config.yaml
num_hidden_layers: 10
hidden_size: 128
n_experts: 48
experts_per_token: 2
d_expert: 64
d_shared_expert: 0
hidden_act: "swiglu"
moe_layers: [0, 1, 2, 3, 4, 5, 6, 7, 8, 9]
router_score: "softmax"
normalize_top_k: true
routed_scale: 1.0
balance_loss: 0.000772
balance_bias: true
router_z_loss: 0.001
init_std_router: 0.0251
lr_router: 0.00117
vocab_size: 8192
norm: "rmsnorm"
norm_eps: 1e-06
tie_word_embeddings: false
optimizer: "adamw"
learning_rate: 0.00308
beta1: 0.9
beta2: 0.95
batch_tokens: [65536, 131072, 196608]
max_seq_len: 1024
train_tokens: 558300000
max_steps: 4839
dataset: "wikipedia_en"
Below are experts of layer 5 (counted from 0) of a mixture-of-experts language model. Rows are named router (the router's row for the expert), gate (a neuron's input weights, with its number), up (a neuron's input weights, with its number) and show model dimensions 0-127. Each number is 200 + 20 x the weight over its row's rms, rounded and kept within 0 to 999.
Before each expert's rows: "gets" lists some tokens that make up at least twice as much of what it gets as of all text. This comes from a sample of Wikipedia text that the model never trained on. Tokens count by the router's weight.

# expert 32
gets: ", ", "and ", "), ", "; ", ") ", "\", "
router,191,218,206,183,202,209,220,202,211,172,173,189,218,173,182,245,223,212,210,186,188,211,162,206,193,212,209,213,238,206,182,216,225,228,218,194,171,192,183,181,204,211,198,200,222,181,234,205,211,223,213,209,209,183,170,212,186,208,188,210,196,167,238,189,177,217,225,182,212,200,158,188,230,211,214,190,205,215,226,203,203,154,229,176,177,221,187,176,193,202,188,176,195,180,211,225,217,214,182,174,185,220,212,220,215,194,221,190,186,221,236,172,230,229,201,185,198,157,217,182,240,220,198,199,191,227,213,241
gate0,219,251,191,196,199,183,174,195,252,179,205,175,202,197,201,219,205,226,234,183,199,185,226,194,185,220,217,186,192,177,199,206,232,221,170,200,209,211,195,139,219,215,205,220,228,170,226,220,214,204,155,188,221,185,202,250,185,187,201,174,179,191,195,172,195,191,186,196,201,201,209,170,181,196,190,198,218,210,217,228,184,213,189,200,202,193,197,196,201,194,199,173,204,185,199,215,207,194,201,217,210,215,187,203,142,210,180,200,193,228,219,196,213,213,199,172,228,177,187,161,196,174,221,198,178,235,225,239
up0,186,213,196,178,195,191,210,202,171,187,208,208,192,198,210,215,244,257,212,198,150,237,183,201,198,169,189,219,208,213,202,187,207,168,206,187,185,204,200,191,145,194,195,218,208,227,186,184,198,194,232,188,198,197,217,194,167,202,190,243,213,203,217,226,185,206,211,218,181,208,203,226,227,194,206,137,198,219,175,205,202,224,191,217,164,202,212,159,203,196,224,224,208,223,196,216,205,188,197,209,153,202,201,201,187,194,216,201,212,204,197,202,252,207,212,193,170,208,220,198,210,185,199,199,182,163,209,155
gate1,198,203,185,232,207,207,203,171,246,196,201,180,220,245,224,187,204,171,214,209,198,197,213,223,208,204,190,193,199,199,216,189,220,203,163,197,180,186,207,170,220,199,210,207,217,211,193,185,211,173,171,209,171,202,197,212,233,187,210,171,202,205,244,194,189,233,221,182,223,228,191,181,161,181,217,179,197,191,185,249,202,146,196,178,172,196,197,175,206,211,202,214,189,189,238,172,203,203,206,232,177,183,165,250,173,187,181,170,227,188,200,205,173,197,187,196,191,191,221,204,213,229,216,203,212,207,185,224
up1,235,226,180,217,217,212,219,205,196,218,203,207,179,245,214,172,235,211,202,215,182,235,192,181,212,210,181,209,206,219,208,187,187,193,138,209,230,196,186,161,142,172,209,178,186,169,167,203,203,213,220,208,201,236,222,206,230,191,192,205,218,215,164,196,190,237,197,198,194,208,221,186,212,191,183,195,218,187,168,170,181,227,196,205,209,202,196,195,205,208,226,200,199,216,194,211,151,176,236,202,224,175,187,178,165,202,224,210,207,208,203,215,191,224,187,202,200,192,194,180,172,207,213,208,203,209,185,164
gate2,197,188,165,195,207,199,197,191,190,198,227,187,236,254,219,228,221,218,226,188,215,225,216,199,170,207,183,213,163,194,199,159,217,182,192,178,216,237,171,192,187,158,212,168,230,226,208,233,210,207,211,193,251,193,213,237,203,200,189,192,158,190,173,178,224,198,175,220,224,196,214,157,206,190,193,199,213,203,205,211,225,227,185,178,180,199,183,195,217,200,221,195,210,202,186,181,200,211,200,217,208,185,222,221,169,209,214,202,195,195,231,195,195,215,185,159,211,187,190,197,189,199,234,221,198,206,188,162
up2,191,209,228,178,179,202,192,210,195,191,213,211,217,204,188,211,199,204,162,140,217,180,225,191,170,199,139,238,166,188,185,176,228,230,207,184,180,219,199,219,191,187,178,183,186,240,150,204,189,202,211,209,213,184,225,206,153,210,236,193,215,213,223,202,207,209,210,218,195,199,190,194,241,210,199,195,196,190,173,206,215,208,202,221,188,187,218,186,205,178,190,224,208,205,201,213,174,233,169,193,174,162,219,200,184,199,185,188,179,212,199,178,202,199,220,198,174,187,210,247,210,198,194,220,195,179,225,172
gate3,211,222,195,196,177,212,234,208,244,146,201,217,181,192,187,213,231,192,171,213,216,240,179,192,219,219,194,203,210,211,197,171,205,225,191,220,214,191,199,190,189,204,205,224,180,159,213,224,202,238,197,208,221,207,224,206,178,192,236,165,196,215,172,155,226,222,197,210,182,199,225,168,200,207,194,236,210,211,210,171,217,190,155,215,217,203,202,214,221,216,188,234,221,185,182,224,176,185,210,194,206,194,192,234,199,153,186,188,211,187,225,214,216,207,194,236,183,195,191,217,193,205,203,216,191,216,235,210
up3,203,202,191,160,203,174,187,195,176,180,165,224,193,179,219,211,209,202,214,182,203,209,176,182,192,181,205,195,211,235,246,225,217,199,186,194,183,215,224,172,151,165,201,192,203,204,175,207,199,221,197,175,213,151,186,194,215,205,182,205,185,164,193,227,207,221,208,195,214,192,189,203,189,196,193,203,228,193,170,205,196,217,189,213,200,207,200,209,205,202,236,146,194,206,190,207,193,199,231,218,205,218,212,161,217,257,217,197,184,157,194,232,193,168,208,210,187,165,176,204,216,199,218,187,212,158,229,202
gate4,195,190,225,195,248,227,217,194,212,216,218,181,211,205,239,228,269,201,185,187,231,174,191,209,190,201,202,229,197,171,193,214,231,181,226,192,185,204,181,215,255,197,239,182,183,190,163,205,202,210,188,190,193,171,194,172,191,217,187,192,191,189,217,233,203,247,194,208,208,206,169,203,186,198,181,189,206,187,198,208,242,165,240,204,193,221,176,212,211,208,200,204,185,209,195,194,231,192,208,219,181,217,180,215,210,207,238,169,190,192,195,185,157,201,196,217,209,206,203,236,191,193,213,188,195,197,188,200
up4,193,202,173,198,188,212,206,201,212,182,175,197,194,200,252,229,202,218,189,170,180,227,165,229,224,185,176,183,196,174,201,236,224,199,227,176,186,209,216,176,213,221,177,180,185,195,221,223,210,175,221,216,231,220,255,191,178,206,215,216,192,215,210,187,215,243,205,185,172,191,178,187,183,197,224,206,205,198,219,180,169,186,184,221,202,205,217,173,224,192,164,228,224,180,241,218,173,187,191,209,171,209,204,203,207,196,198,207,231,224,177,193,220,182,243,223,178,216,180,191,190,220,199,195,196,210,227,207
gate5,213,245,215,201,207,206,198,207,162,227,211,198,175,211,211,219,232,247,193,206,232,232,225,191,227,226,207,200,207,206,195,206,173,203,187,207,177,201,174,174,211,208,218,191,231,194,208,216,213,189,210,199,217,210,190,254,186,211,183,184,212,193,188,176,192,189,172,238,234,201,217,176,214,190,200,204,223,189,187,200,186,222,197,161,190,209,177,184,207,190,216,164,178,211,185,183,195,199,229,190,194,196,251,209,202,207,219,237,203,226,234,188,231,225,207,165,230,191,151,195,218,230,215,196,198,207,200,180
up5,196,202,188,233,189,187,190,205,157,219,238,209,202,210,191,202,221,235,185,188,225,207,190,199,202,219,172,187,233,206,224,187,173,251,201,215,192,249,195,220,198,190,177,188,167,203,181,214,193,201,230,183,188,169,209,220,176,203,235,220,214,237,227,199,208,174,179,191,185,214,178,179,178,210,196,198,198,202,207,191,187,199,178,172,181,216,179,153,201,175,200,172,171,208,201,183,176,202,187,183,201,203,223,189,191,189,195,218,209,253,207,171,185,208,197,184,194,205,194,252,248,219,183,201,205,181,200,188
gate6,189,216,245,184,208,203,195,199,181,171,176,180,243,209,198,240,233,247,211,143,195,212,211,203,192,206,205,207,193,203,188,196,196,180,210,161,201,218,197,204,236,186,202,175,176,223,220,211,218,215,223,204,216,191,193,214,211,184,161,198,176,186,222,203,165,201,226,213,207,195,190,198,183,193,223,199,234,207,203,220,208,191,212,208,152,185,207,177,205,196,206,178,182,189,204,208,206,193,192,189,182,183,236,186,156,186,241,207,215,250,218,163,212,220,191,212,203,185,221,157,208,212,206,200,199,187,204,226
up6,175,208,156,205,183,196,215,213,228,219,203,211,192,202,191,209,237,213,165,208,191,236,160,196,211,180,222,188,215,187,212,220,199,181,230,207,193,228,162,201,176,202,196,229,222,253,201,226,198,193,190,222,230,148,220,197,171,197,193,188,201,197,215,192,204,230,184,201,194,197,164,192,176,207,218,184,190,196,178,180,193,156,224,164,205,218,196,227,206,192,205,223,193,190,219,201,193,196,201,196,192,210,199,215,193,218,197,223,196,197,183,238,191,181,242,202,164,221,236,214,204,189,197,202,203,169,239,237
gate7,217,211,216,186,198,223,199,199,215,208,198,146,189,154,180,205,174,209,209,177,204,191,218,205,208,215,188,188,188,208,191,197,208,218,204,206,186,174,187,205,218,194,217,201,191,179,208,202,212,236,184,224,209,230,209,212,186,175,217,195,198,230,231,139,238,214,184,207,214,229,156,144,212,190,188,184,205,202,221,222,202,192,179,155,215,188,195,204,219,219,180,224,218,161,218,176,186,204,193,206,224,213,214,197,218,180,167,235,210,195,199,213,181,222,207,207,211,217,190,151,205,196,205,192,198,232,242,195
up7,182,186,152,213,189,181,192,193,212,224,201,177,197,222,217,184,192,202,223,200,222,189,228,222,191,197,213,237,215,192,226,212,228,181,244,202,165,213,220,207,221,212,201,226,212,156,232,201,206,244,227,171,199,235,196,199,185,189,174,198,199,225,218,195,201,170,226,191,208,172,196,202,153,202,202,216,196,230,212,192,188,192,224,183,218,181,191,223,195,165,225,192,186,196,218,169,220,227,166,186,204,255,207,180,198,198,201,200,218,188,196,210,193,196,175,233,192,224,211,167,206,218,205,187,186,176,182,220
gate8,232,198,232,181,199,208,212,204,173,228,211,226,211,176,195,209,244,227,181,178,221,175,221,206,164,240,222,226,201,200,189,209,202,189,188,192,211,221,207,194,197,197,195,211,166,166,177,205,202,213,240,204,204,175,209,199,202,199,195,179,205,182,168,206,219,181,182,233,191,151,227,194,205,203,194,177,244,220,193,195,213,237,212,190,176,217,191,179,211,198,192,179,211,198,203,199,196,193,196,196,220,210,205,198,191,229,212,198,199,223,242,189,221,207,191,192,265,185,165,247,204,218,200,198,217,230,233,183
up8,191,206,226,183,241,160,193,188,163,190,216,170,196,216,167,193,149,195,229,217,200,204,197,191,187,223,200,225,196,208,207,213,213,185,204,213,196,166,189,193,163,212,212,194,224,212,212,202,197,182,159,192,211,160,182,184,214,192,194,209,164,217,218,224,177,211,201,172,221,226,180,230,181,195,205,197,190,185,220,210,219,179,195,183,240,179,180,193,196,211,198,178,187,227,195,174,207,185,169,225,209,191,216,179,208,251,184,198,219,193,191,223,186,173,197,191,192,190,160,143,178,199,212,170,203,212,195,195
gate9,227,230,219,194,186,210,228,188,182,211,186,196,146,196,184,209,175,211,231,229,181,218,159,201,215,193,192,218,211,206,211,179,194,212,191,220,210,207,185,205,213,177,213,202,213,155,230,224,202,188,200,230,229,190,179,220,250,182,208,186,216,201,196,158,218,180,198,216,204,191,182,197,166,203,215,220,206,198,239,226,195,198,173,216,184,220,204,170,202,193,206,201,223,186,178,212,198,218,226,173,214,212,196,186,237,210,210,192,199,192,221,238,245,212,168,170,182,175,209,186,231,220,199,202,170,185,180,221
up9,189,200,175,226,195,185,186,211,192,234,175,190,195,196,181,180,197,174,164,228,229,221,181,188,255,179,203,177,177,198,210,208,215,218,182,186,150,191,194,175,185,208,184,183,193,235,221,185,208,230,188,181,184,201,228,209,172,203,194,194,173,192,191,204,235,234,226,215,204,204,180,187,190,184,199,247,183,207,196,205,169,159,200,216,206,190,212,220,211,219,181,196,190,207,218,180,222,160,211,211,168,219,217,189,167,165,205,205,205,179,240,179,204,208,211,215,215,196,192,183,167,197,204,202,189,161,222,180
gate10,208,184,213,187,194,199,205,198,214,221,197,191,203,171,201,203,209,160,179,172,199,179,194,207,208,215,161,220,202,192,191,201,205,188,188,207,171,219,197,194,199,208,202,220,208,199,193,226,209,228,178,216,200,218,222,258,163,178,193,160,176,237,225,161,167,251,238,197,208,190,196,201,181,206,242,218,225,195,193,193,169,164,212,191,221,196,193,198,220,191,180,210,202,196,200,212,196,195,159,169,168,219,210,209,181,207,193,189,213,207,210,230,237,219,178,207,161,230,216,173,216,202,204,169,210,183,213,226
up10,202,167,214,206,197,166,186,194,212,238,197,187,243,185,191,171,160,184,184,203,174,154,237,218,194,210,196,196,200,198,187,164,209,189,199,187,202,215,215,206,219,207,217,193,210,170,216,194,202,206,157,230,158,241,213,206,181,197,217,143,193,233,179,193,214,199,182,192,213,188,236,192,180,199,201,211,225,184,204,216,169,210,233,224,172,185,206,178,200,197,219,176,187,204,208,204,210,196,194,199,204,233,199,222,182,236,197,240,231,189,177,199,173,204,161,205,208,219,207,203,205,227,196,194,181,202,181,179
gate11,234,252,221,222,191,213,231,187,208,219,213,192,201,239,184,192,185,217,176,209,221,208,218,207,190,198,205,198,200,182,178,198,173,200,176,218,207,195,207,172,206,206,201,216,253,185,185,194,210,190,196,223,183,228,204,239,177,192,194,183,196,161,183,181,201,191,180,235,221,174,194,175,177,189,201,233,209,209,194,206,187,190,195,189,225,211,202,243,210,202,201,176,219,168,191,190,205,237,222,203,238,193,205,156,211,182,177,233,201,200,196,188,206,243,178,152,228,192,183,195,185,182,222,195,223,219,196,229
up11,195,239,172,217,193,203,214,212,207,194,199,227,189,194,185,208,230,203,158,198,223,191,187,175,240,171,211,199,229,191,183,231,184,196,197,200,205,208,175,213,185,209,206,215,198,224,205,196,198,227,175,197,220,161,223,198,162,197,203,204,183,175,195,192,230,228,192,210,194,226,192,198,204,205,225,204,182,217,232,187,207,210,183,167,214,237,174,211,193,215,202,199,200,193,204,199,176,206,203,215,200,235,213,200,218,176,184,214,225,190,212,178,242,178,165,238,172,206,159,160,223,179,201,195,259,195,227,233
gate12,231,251,203,200,197,219,210,193,190,220,169,139,193,206,166,200,169,180,235,217,189,196,211,191,206,197,186,181,197,190,176,198,179,209,194,211,199,187,159,208,218,188,206,202,231,232,208,220,211,174,180,210,208,197,206,232,247,202,185,185,197,182,184,174,193,191,206,201,214,202,215,198,165,198,195,188,191,188,193,243,183,203,156,196,202,222,187,226,205,218,209,182,193,181,171,200,219,202,218,218,245,225,226,166,183,205,202,218,176,206,219,211,212,227,175,159,204,176,183,164,167,183,219,194,211,206,200,204
up12,213,218,211,187,205,192,198,203,232,228,218,190,165,228,174,196,196,195,161,196,196,229,186,174,215,174,158,200,171,216,191,191,201,198,235,213,178,196,160,228,225,198,216,231,205,235,221,214,195,179,196,211,215,184,244,215,198,211,185,193,193,222,211,195,235,208,184,249,195,217,165,201,153,196,199,219,172,199,201,226,215,201,177,215,205,223,200,176,202,231,183,210,198,199,160,198,189,212,223,206,215,209,185,147,194,232,208,197,178,195,225,220,220,182,204,198,179,187,183,171,211,175,195,197,213,184,209,179
gate13,206,258,248,216,173,212,211,201,208,224,207,191,188,225,199,227,208,211,187,193,220,219,218,213,215,187,191,211,184,199,170,207,202,221,206,215,156,200,179,190,240,188,188,215,218,161,208,233,202,226,183,230,233,263,192,216,232,200,213,173,201,191,218,181,204,199,184,207,232,196,177,193,173,197,188,207,211,188,251,227,205,182,175,211,206,204,203,210,203,196,201,210,215,182,192,188,193,229,196,192,213,188,204,164,215,207,204,209,189,198,229,224,233,218,182,170,208,193,224,166,237,186,206,188,213,196,223,214
up13,218,210,206,240,184,190,180,199,203,250,198,230,154,189,198,189,190,200,192,204,183,216,229,233,203,188,172,190,191,249,192,181,223,195,176,194,168,168,178,168,186,209,188,198,203,151,246,208,203,243,194,201,209,251,184,200,205,200,221,170,209,192,182,197,209,180,194,187,235,199,175,185,181,191,197,244,204,193,219,235,192,200,164,209,194,202,224,187,208,197,209,175,193,187,231,177,195,208,180,209,208,180,199,194,224,194,192,210,190,168,223,207,233,215,173,186,203,196,183,172,209,182,197,202,197,205,226,211
gate14,158,198,188,204,185,192,207,203,231,220,167,236,226,169,203,212,234,191,205,190,214,142,178,211,178,184,170,206,193,193,226,207,219,188,232,178,206,207,227,215,202,187,193,196,177,231,166,218,203,217,189,193,187,159,189,225,189,187,230,203,211,244,214,193,185,202,230,214,201,193,227,195,202,205,242,217,215,249,220,193,189,201,201,185,177,196,190,193,200,190,184,219,188,193,213,208,204,199,245,188,160,175,209,172,190,167,194,188,176,207,201,211,224,181,216,187,182,191,252,187,189,208,201,204,180,209,216,217
up14,219,192,208,165,203,197,215,198,210,194,208,214,150,195,167,198,166,190,210,244,192,194,214,189,217,193,158,221,229,217,209,193,201,222,163,224,194,183,186,179,205,171,199,216,207,196,184,178,200,166,161,239,211,179,147,188,218,188,185,184,200,215,191,184,207,177,209,148,164,186,215,195,209,191,209,201,187,193,207,195,197,166,188,208,235,208,221,208,199,211,189,212,208,169,161,195,192,230,217,195,172,204,187,172,202,191,205,190,173,184,201,225,184,205,193,164,188,234,196,227,185,180,212,218,206,226,226,218
gate15,169,208,253,194,213,206,183,207,174,182,174,218,222,191,217,238,239,256,198,186,225,203,213,228,156,241,225,186,224,182,190,200,219,195,201,202,192,188,229,191,236,206,175,195,201,181,221,219,200,212,206,190,245,213,162,207,226,205,194,186,191,178,208,192,209,210,210,207,192,213,212,205,184,209,215,223,209,190,200,219,191,231,157,181,166,204,222,178,192,227,193,177,195,192,196,223,218,194,177,210,223,178,215,191,180,202,221,189,237,221,203,167,201,226,200,190,207,196,228,196,174,200,215,192,214,236,198,182
up15,216,218,212,194,167,222,209,210,206,189,183,207,232,180,230,238,238,237,236,173,214,187,196,202,192,223,220,229,161,190,199,212,181,206,194,198,195,217,178,197,227,185,171,212,161,186,182,203,199,205,195,208,245,228,232,200,199,220,234,160,209,181,174,204,198,213,219,175,191,192,236,189,207,216,190,206,197,179,199,221,221,247,200,208,152,222,197,210,193,189,246,193,197,224,226,208,198,179,225,203,185,186,229,190,223,197,187,207,215,227,188,179,238,218,196,202,219,193,179,219,204,189,197,198,186,202,185,219
gate16,184,182,229,166,231,227,235,196,234,191,192,185,193,200,177,245,221,207,175,203,188,238,217,193,220,193,195,185,230,185,208,196,236,193,184,210,204,188,208,193,230,205,212,166,222,172,169,220,199,207,168,181,202,225,180,197,175,204,204,149,198,164,210,209,197,246,195,200,213,208,180,206,200,199,176,179,209,187,216,172,223,165,195,164,195,203,193,196,202,210,215,146,208,203,222,192,178,172,197,207,185,168,216,210,192,186,172,195,210,185,193,189,184,224,219,186,185,174,244,223,204,173,221,190,192,198,204,207
up16,210,209,213,200,221,168,232,206,211,184,222,181,174,218,168,220,193,206,201,187,191,209,215,180,193,205,193,205,229,181,232,201,209,195,220,211,222,174,166,202,220,185,199,223,217,194,210,232,197,216,218,193,220,131,227,197,216,184,175,183,192,198,235,192,135,208,180,194,228,195,184,221,205,195,185,150,211,194,193,178,206,206,227,181,220,194,226,191,199,196,223,182,220,206,203,192,182,197,199,221,216,183,196,199,183,230,214,187,201,165,163,205,217,194,195,208,171,202,172,213,240,178,219,199,240,194,187,227
gate17,187,180,143,228,223,200,224,198,149,161,187,195,210,180,196,165,199,215,236,199,200,212,168,171,170,206,226,198,237,196,205,197,209,192,238,193,220,200,199,206,187,198,200,206,186,162,201,188,194,218,171,155,200,174,168,182,216,196,203,220,230,195,209,219,177,186,229,224,184,205,235,219,202,198,212,170,233,212,229,198,211,198,180,187,155,210,188,191,190,208,211,190,182,195,203,219,209,196,182,217,204,214,189,210,200,204,247,194,200,211,206,180,188,187,191,227,189,225,229,192,242,191,189,209,218,218,194,230
up17,192,190,244,178,216,227,168,212,227,202,225,217,213,183,198,225,171,216,162,198,207,159,234,222,213,213,198,197,234,194,194,182,176,218,180,200,239,184,236,207,209,202,218,211,194,207,195,218,201,186,230,234,194,199,238,211,200,192,182,261,190,204,193,189,227,175,192,202,193,174,190,184,191,206,195,189,220,193,160,208,187,218,236,193,225,186,221,191,202,229,140,228,227,186,180,202,190,223,184,189,191,208,199,178,225,228,215,216,174,202,191,228,220,194,197,194,213,217,187,183,202,221,209,197,197,223,186,201
gate18,193,226,179,229,231,196,221,193,171,189,182,204,171,224,182,226,189,251,219,171,185,224,194,183,183,192,191,195,173,173,207,210,190,233,186,176,174,206,144,168,169,170,186,219,203,251,209,195,199,155,242,208,212,194,190,206,208,210,206,186,228,182,189,194,193,195,187,209,200,189,211,182,202,198,206,206,199,185,229,198,195,197,180,217,190,206,212,197,196,185,199,253,202,175,213,219,226,219,183,195,170,211,241,230,232,201,215,203,202,220,188,209,221,194,213,172,188,211,221,208,184,207,208,183,158,183,200,214
up18,208,199,236,153,193,200,210,199,217,203,236,244,202,176,204,212,233,214,191,211,210,198,169,203,224,182,217,223,253,247,181,190,197,175,190,196,226,199,196,213,165,195,211,177,170,186,180,173,193,205,185,175,214,168,197,186,185,203,232,180,198,230,192,216,187,223,202,215,213,217,191,210,189,192,217,182,181,189,175,172,202,210,234,191,178,200,220,188,200,232,180,190,203,192,198,224,171,164,239,199,178,167,188,185,191,182,161,216,224,165,183,219,202,192,217,193,185,193,193,201,206,195,188,210,230,205,231,177
gate19,217,247,225,211,194,175,202,204,221,201,209,169,185,227,194,216,185,211,158,199,202,218,188,185,211,181,176,206,176,197,197,216,190,200,223,215,179,155,142,197,205,201,196,215,219,182,240,249,202,181,233,226,177,228,198,210,203,202,176,156,202,156,224,175,208,202,205,197,219,188,162,201,170,199,213,258,192,197,213,220,203,190,200,214,208,205,180,218,201,225,205,198,195,174,188,222,203,195,203,186,234,230,189,180,231,192,207,194,193,215,219,221,226,212,195,167,188,187,199,182,199,192,207,189,181,187,216,208
up19,217,184,230,168,194,192,187,212,217,198,184,207,180,186,201,220,198,196,179,199,211,197,214,161,229,186,186,206,165,225,169,214,216,187,232,227,202,186,196,219,224,233,208,202,175,192,174,190,188,220,172,204,179,216,193,195,202,210,223,146,214,169,230,219,212,177,195,165,180,201,157,222,201,214,199,227,206,196,212,170,223,204,210,202,176,198,189,197,187,202,166,161,195,229,207,216,181,199,179,165,224,192,200,214,228,196,184,193,208,195,214,173,213,222,207,207,177,242,205,206,228,176,189,214,162,193,170,157
gate20,195,204,173,193,180,204,223,192,233,176,189,212,206,186,190,238,197,212,181,210,202,212,185,202,197,208,175,228,208,191,188,187,204,219,219,192,211,236,173,200,190,187,193,210,184,243,196,223,200,239,190,248,217,178,193,203,215,196,194,199,193,186,252,184,239,220,205,187,208,208,169,197,199,197,224,226,209,206,225,188,208,148,212,209,210,215,209,228,203,198,206,260,192,179,209,181,201,236,247,192,171,223,200,210,226,206,167,173,172,183,206,177,185,198,167,199,190,177,226,201,220,190,198,204,210,205,225,235
up20,238,181,226,175,201,222,201,217,223,224,175,226,190,175,197,219,228,184,172,203,205,205,198,200,189,208,178,224,187,226,180,193,167,211,213,198,247,181,188,193,243,199,190,268,200,211,179,214,195,230,172,211,198,204,218,199,220,215,213,204,232,143,218,200,221,224,197,203,186,218,211,209,218,213,172,191,215,192,160,164,202,194,241,192,189,194,223,223,198,190,194,213,196,197,190,220,193,164,186,183,172,186,202,233,205,178,196,226,186,216,204,180,235,205,187,221,176,196,211,215,207,216,189,211,210,183,189,217
gate21,179,206,211,161,213,194,183,189,193,180,211,243,179,183,194,208,224,196,172,171,174,236,196,174,182,204,206,174,213,198,218,213,197,172,187,215,175,210,192,191,178,209,222,197,216,244,196,186,210,182,207,219,202,174,132,193,206,211,210,217,187,226,189,182,207,189,166,226,239,205,200,195,220,152,214,195,229,189,189,198,185,194,189,170,201,190,208,157,221,199,183,187,205,210,216,181,177,226,203,214,224,194,241,203,200,206,211,233,189,190,207,202,204,216,233,175,198,182,191,219,211,231,205,167,193,242,207,174
up21,201,183,170,228,212,200,220,195,170,193,214,228,196,201,210,208,169,221,188,167,195,189,195,217,191,213,173,158,231,182,192,204,221,240,205,194,165,223,234,196,152,198,179,189,223,222,179,177,201,175,217,180,169,204,185,212,195,203,204,241,204,236,210,193,200,201,191,208,209,216,207,202,203,191,190,197,204,206,223,182,191,171,156,155,187,197,185,182,206,187,192,207,168,225,231,203,182,228,190,219,208,196,198,209,187,218,189,185,214,235,189,202,180,208,225,202,170,206,204,244,226,230,187,185,227,245,182,187
gate22,191,206,200,203,215,216,209,195,247,219,181,172,174,203,220,180,207,220,180,205,171,247,183,200,189,198,174,219,172,211,215,200,213,200,150,191,213,227,201,189,152,201,193,161,198,193,189,178,204,190,216,213,196,200,174,183,211,188,182,185,191,171,183,221,199,236,181,185,218,229,189,188,228,189,210,235,188,200,187,199,210,176,250,189,212,197,222,204,209,212,218,191,211,174,176,167,205,201,205,185,157,172,174,196,188,170,162,191,230,181,186,166,173,231,200,179,190,187,229,201,175,185,205,219,191,199,197,212
up22,192,218,225,194,234,172,219,184,160,175,208,197,204,190,236,238,216,192,196,221,199,206,218,199,205,183,241,193,221,192,169,178,240,202,217,188,222,183,235,192,210,159,227,212,211,251,174,222,214,179,168,206,187,221,214,206,207,184,189,213,204,202,201,210,190,229,191,193,212,201,204,229,191,191,201,205,199,179,203,186,216,207,178,230,185,186,153,242,211,217,194,241,211,187,177,175,211,153,238,211,208,208,223,189,187,172,207,183,202,202,190,211,189,201,219,184,203,200,200,190,196,207,213,153,204,203,218,164
gate23,215,196,178,213,176,187,177,211,205,185,212,165,216,184,202,241,230,193,216,210,202,184,181,198,206,194,218,217,185,208,196,240,216,219,232,212,159,212,221,186,194,216,207,250,165,158,198,192,204,206,163,201,204,226,174,201,193,201,218,208,187,198,182,194,216,182,217,155,187,186,192,181,202,198,195,209,221,214,241,189,193,207,207,167,186,203,203,220,194,200,190,164,167,200,209,236,207,187,174,185,186,197,189,174,211,230,240,198,198,181,234,180,187,194,207,182,238,230,173,180,191,190,200,190,208,250,213,228
up23,172,229,202,204,199,203,189,194,174,152,234,184,195,188,219,219,195,199,194,197,191,214,199,193,236,205,168,174,198,226,197,209,189,207,165,205,190,199,188,180,182,219,211,195,219,174,200,169,199,209,218,177,199,226,193,222,179,206,209,222,190,229,211,200,131,210,228,174,174,220,182,203,181,203,207,167,190,205,219,193,168,162,170,251,206,200,190,183,204,219,211,203,204,210,191,198,197,231,205,202,168,219,197,196,231,207,213,206,239,207,208,222,200,197,190,228,156,169,211,144,206,174,194,195,217,193,187,207
gate24,209,255,227,146,171,242,221,191,164,163,193,210,168,166,151,200,204,190,204,202,182,201,186,187,224,204,188,208,230,199,206,184,190,205,185,211,231,187,184,181,240,184,206,221,176,201,181,215,212,174,218,223,211,229,201,234,213,186,208,226,197,231,166,166,214,201,200,168,179,185,194,175,198,191,192,196,223,233,204,182,201,197,217,217,209,212,198,187,210,203,163,195,232,155,176,203,193,183,208,195,192,201,215,218,213,177,201,203,216,206,215,193,213,211,206,191,221,190,183,189,207,205,214,204,224,200,237,218
up24,208,215,239,141,188,193,197,191,166,195,222,190,193,189,162,177,193,205,187,202,203,190,222,182,201,197,195,176,231,204,199,161,203,155,226,194,176,219,213,203,224,193,204,185,187,208,182,200,189,180,209,171,205,190,212,222,187,193,212,235,225,207,201,196,180,205,206,216,204,166,208,199,179,193,223,191,249,198,201,233,177,233,181,245,188,199,212,186,190,195,192,215,237,211,193,229,193,199,203,204,167,184,194,215,207,254,204,195,198,187,183,215,220,193,179,207,209,162,177,158,236,175,199,214,200,187,196,161
gate25,208,195,173,208,195,215,213,201,182,222,174,205,215,211,222,198,211,197,242,205,236,217,203,184,211,228,200,173,163,187,192,211,226,240,205,211,203,210,205,181,207,196,194,183,184,203,214,225,212,179,217,217,207,227,218,246,153,204,176,208,194,191,144,192,220,195,192,181,197,160,164,183,176,191,189,185,202,192,193,188,206,198,223,186,195,197,194,164,218,197,188,203,221,206,200,183,193,180,211,200,183,193,196,184,179,198,204,206,220,206,202,172,247,269,220,182,251,209,169,189,216,213,202,199,182,235,201,177
up25,191,216,195,190,198,199,172,190,190,205,185,212,225,172,229,185,209,164,226,180,188,192,184,180,184,217,207,194,218,187,215,218,206,208,184,181,151,195,246,184,168,207,210,153,198,215,195,194,200,187,157,175,215,184,203,215,222,198,193,204,213,172,205,207,172,203,231,151,195,185,157,194,193,199,219,241,230,220,203,232,175,205,210,185,188,190,204,201,178,189,172,191,224,200,190,187,211,183,190,224,261,191,197,184,174,227,221,173,174,182,171,190,162,201,185,184,203,219,189,209,217,177,209,188,203,210,186,207
gate26,172,207,197,183,179,209,200,209,231,167,158,232,192,160,192,222,221,190,170,210,215,175,205,199,191,200,200,237,196,176,178,195,218,222,221,204,227,170,209,193,211,217,215,186,157,234,194,183,201,208,184,234,207,212,190,210,218,193,230,215,202,173,206,162,230,188,204,165,187,200,202,155,180,193,203,213,223,220,217,190,199,196,213,193,190,189,186,224,190,198,138,242,180,154,188,183,205,220,213,196,206,201,208,207,212,162,195,185,205,186,212,150,199,207,211,217,212,227,216,199,192,210,209,202,172,193,199,212
up26,193,189,182,170,243,207,180,194,195,184,156,216,212,178,212,207,198,170,206,202,213,176,216,167,209,221,187,211,203,178,193,208,222,213,221,202,210,212,229,187,186,202,232,200,173,215,167,184,215,186,186,196,187,225,207,221,179,187,216,234,197,217,163,208,204,186,239,180,180,206,239,174,196,197,216,160,212,217,184,180,203,207,195,199,173,165,178,195,201,182,172,238,191,206,216,185,221,203,185,180,161,206,242,186,172,202,229,220,212,195,221,149,208,209,228,208,212,224,209,204,183,206,209,180,158,224,196,202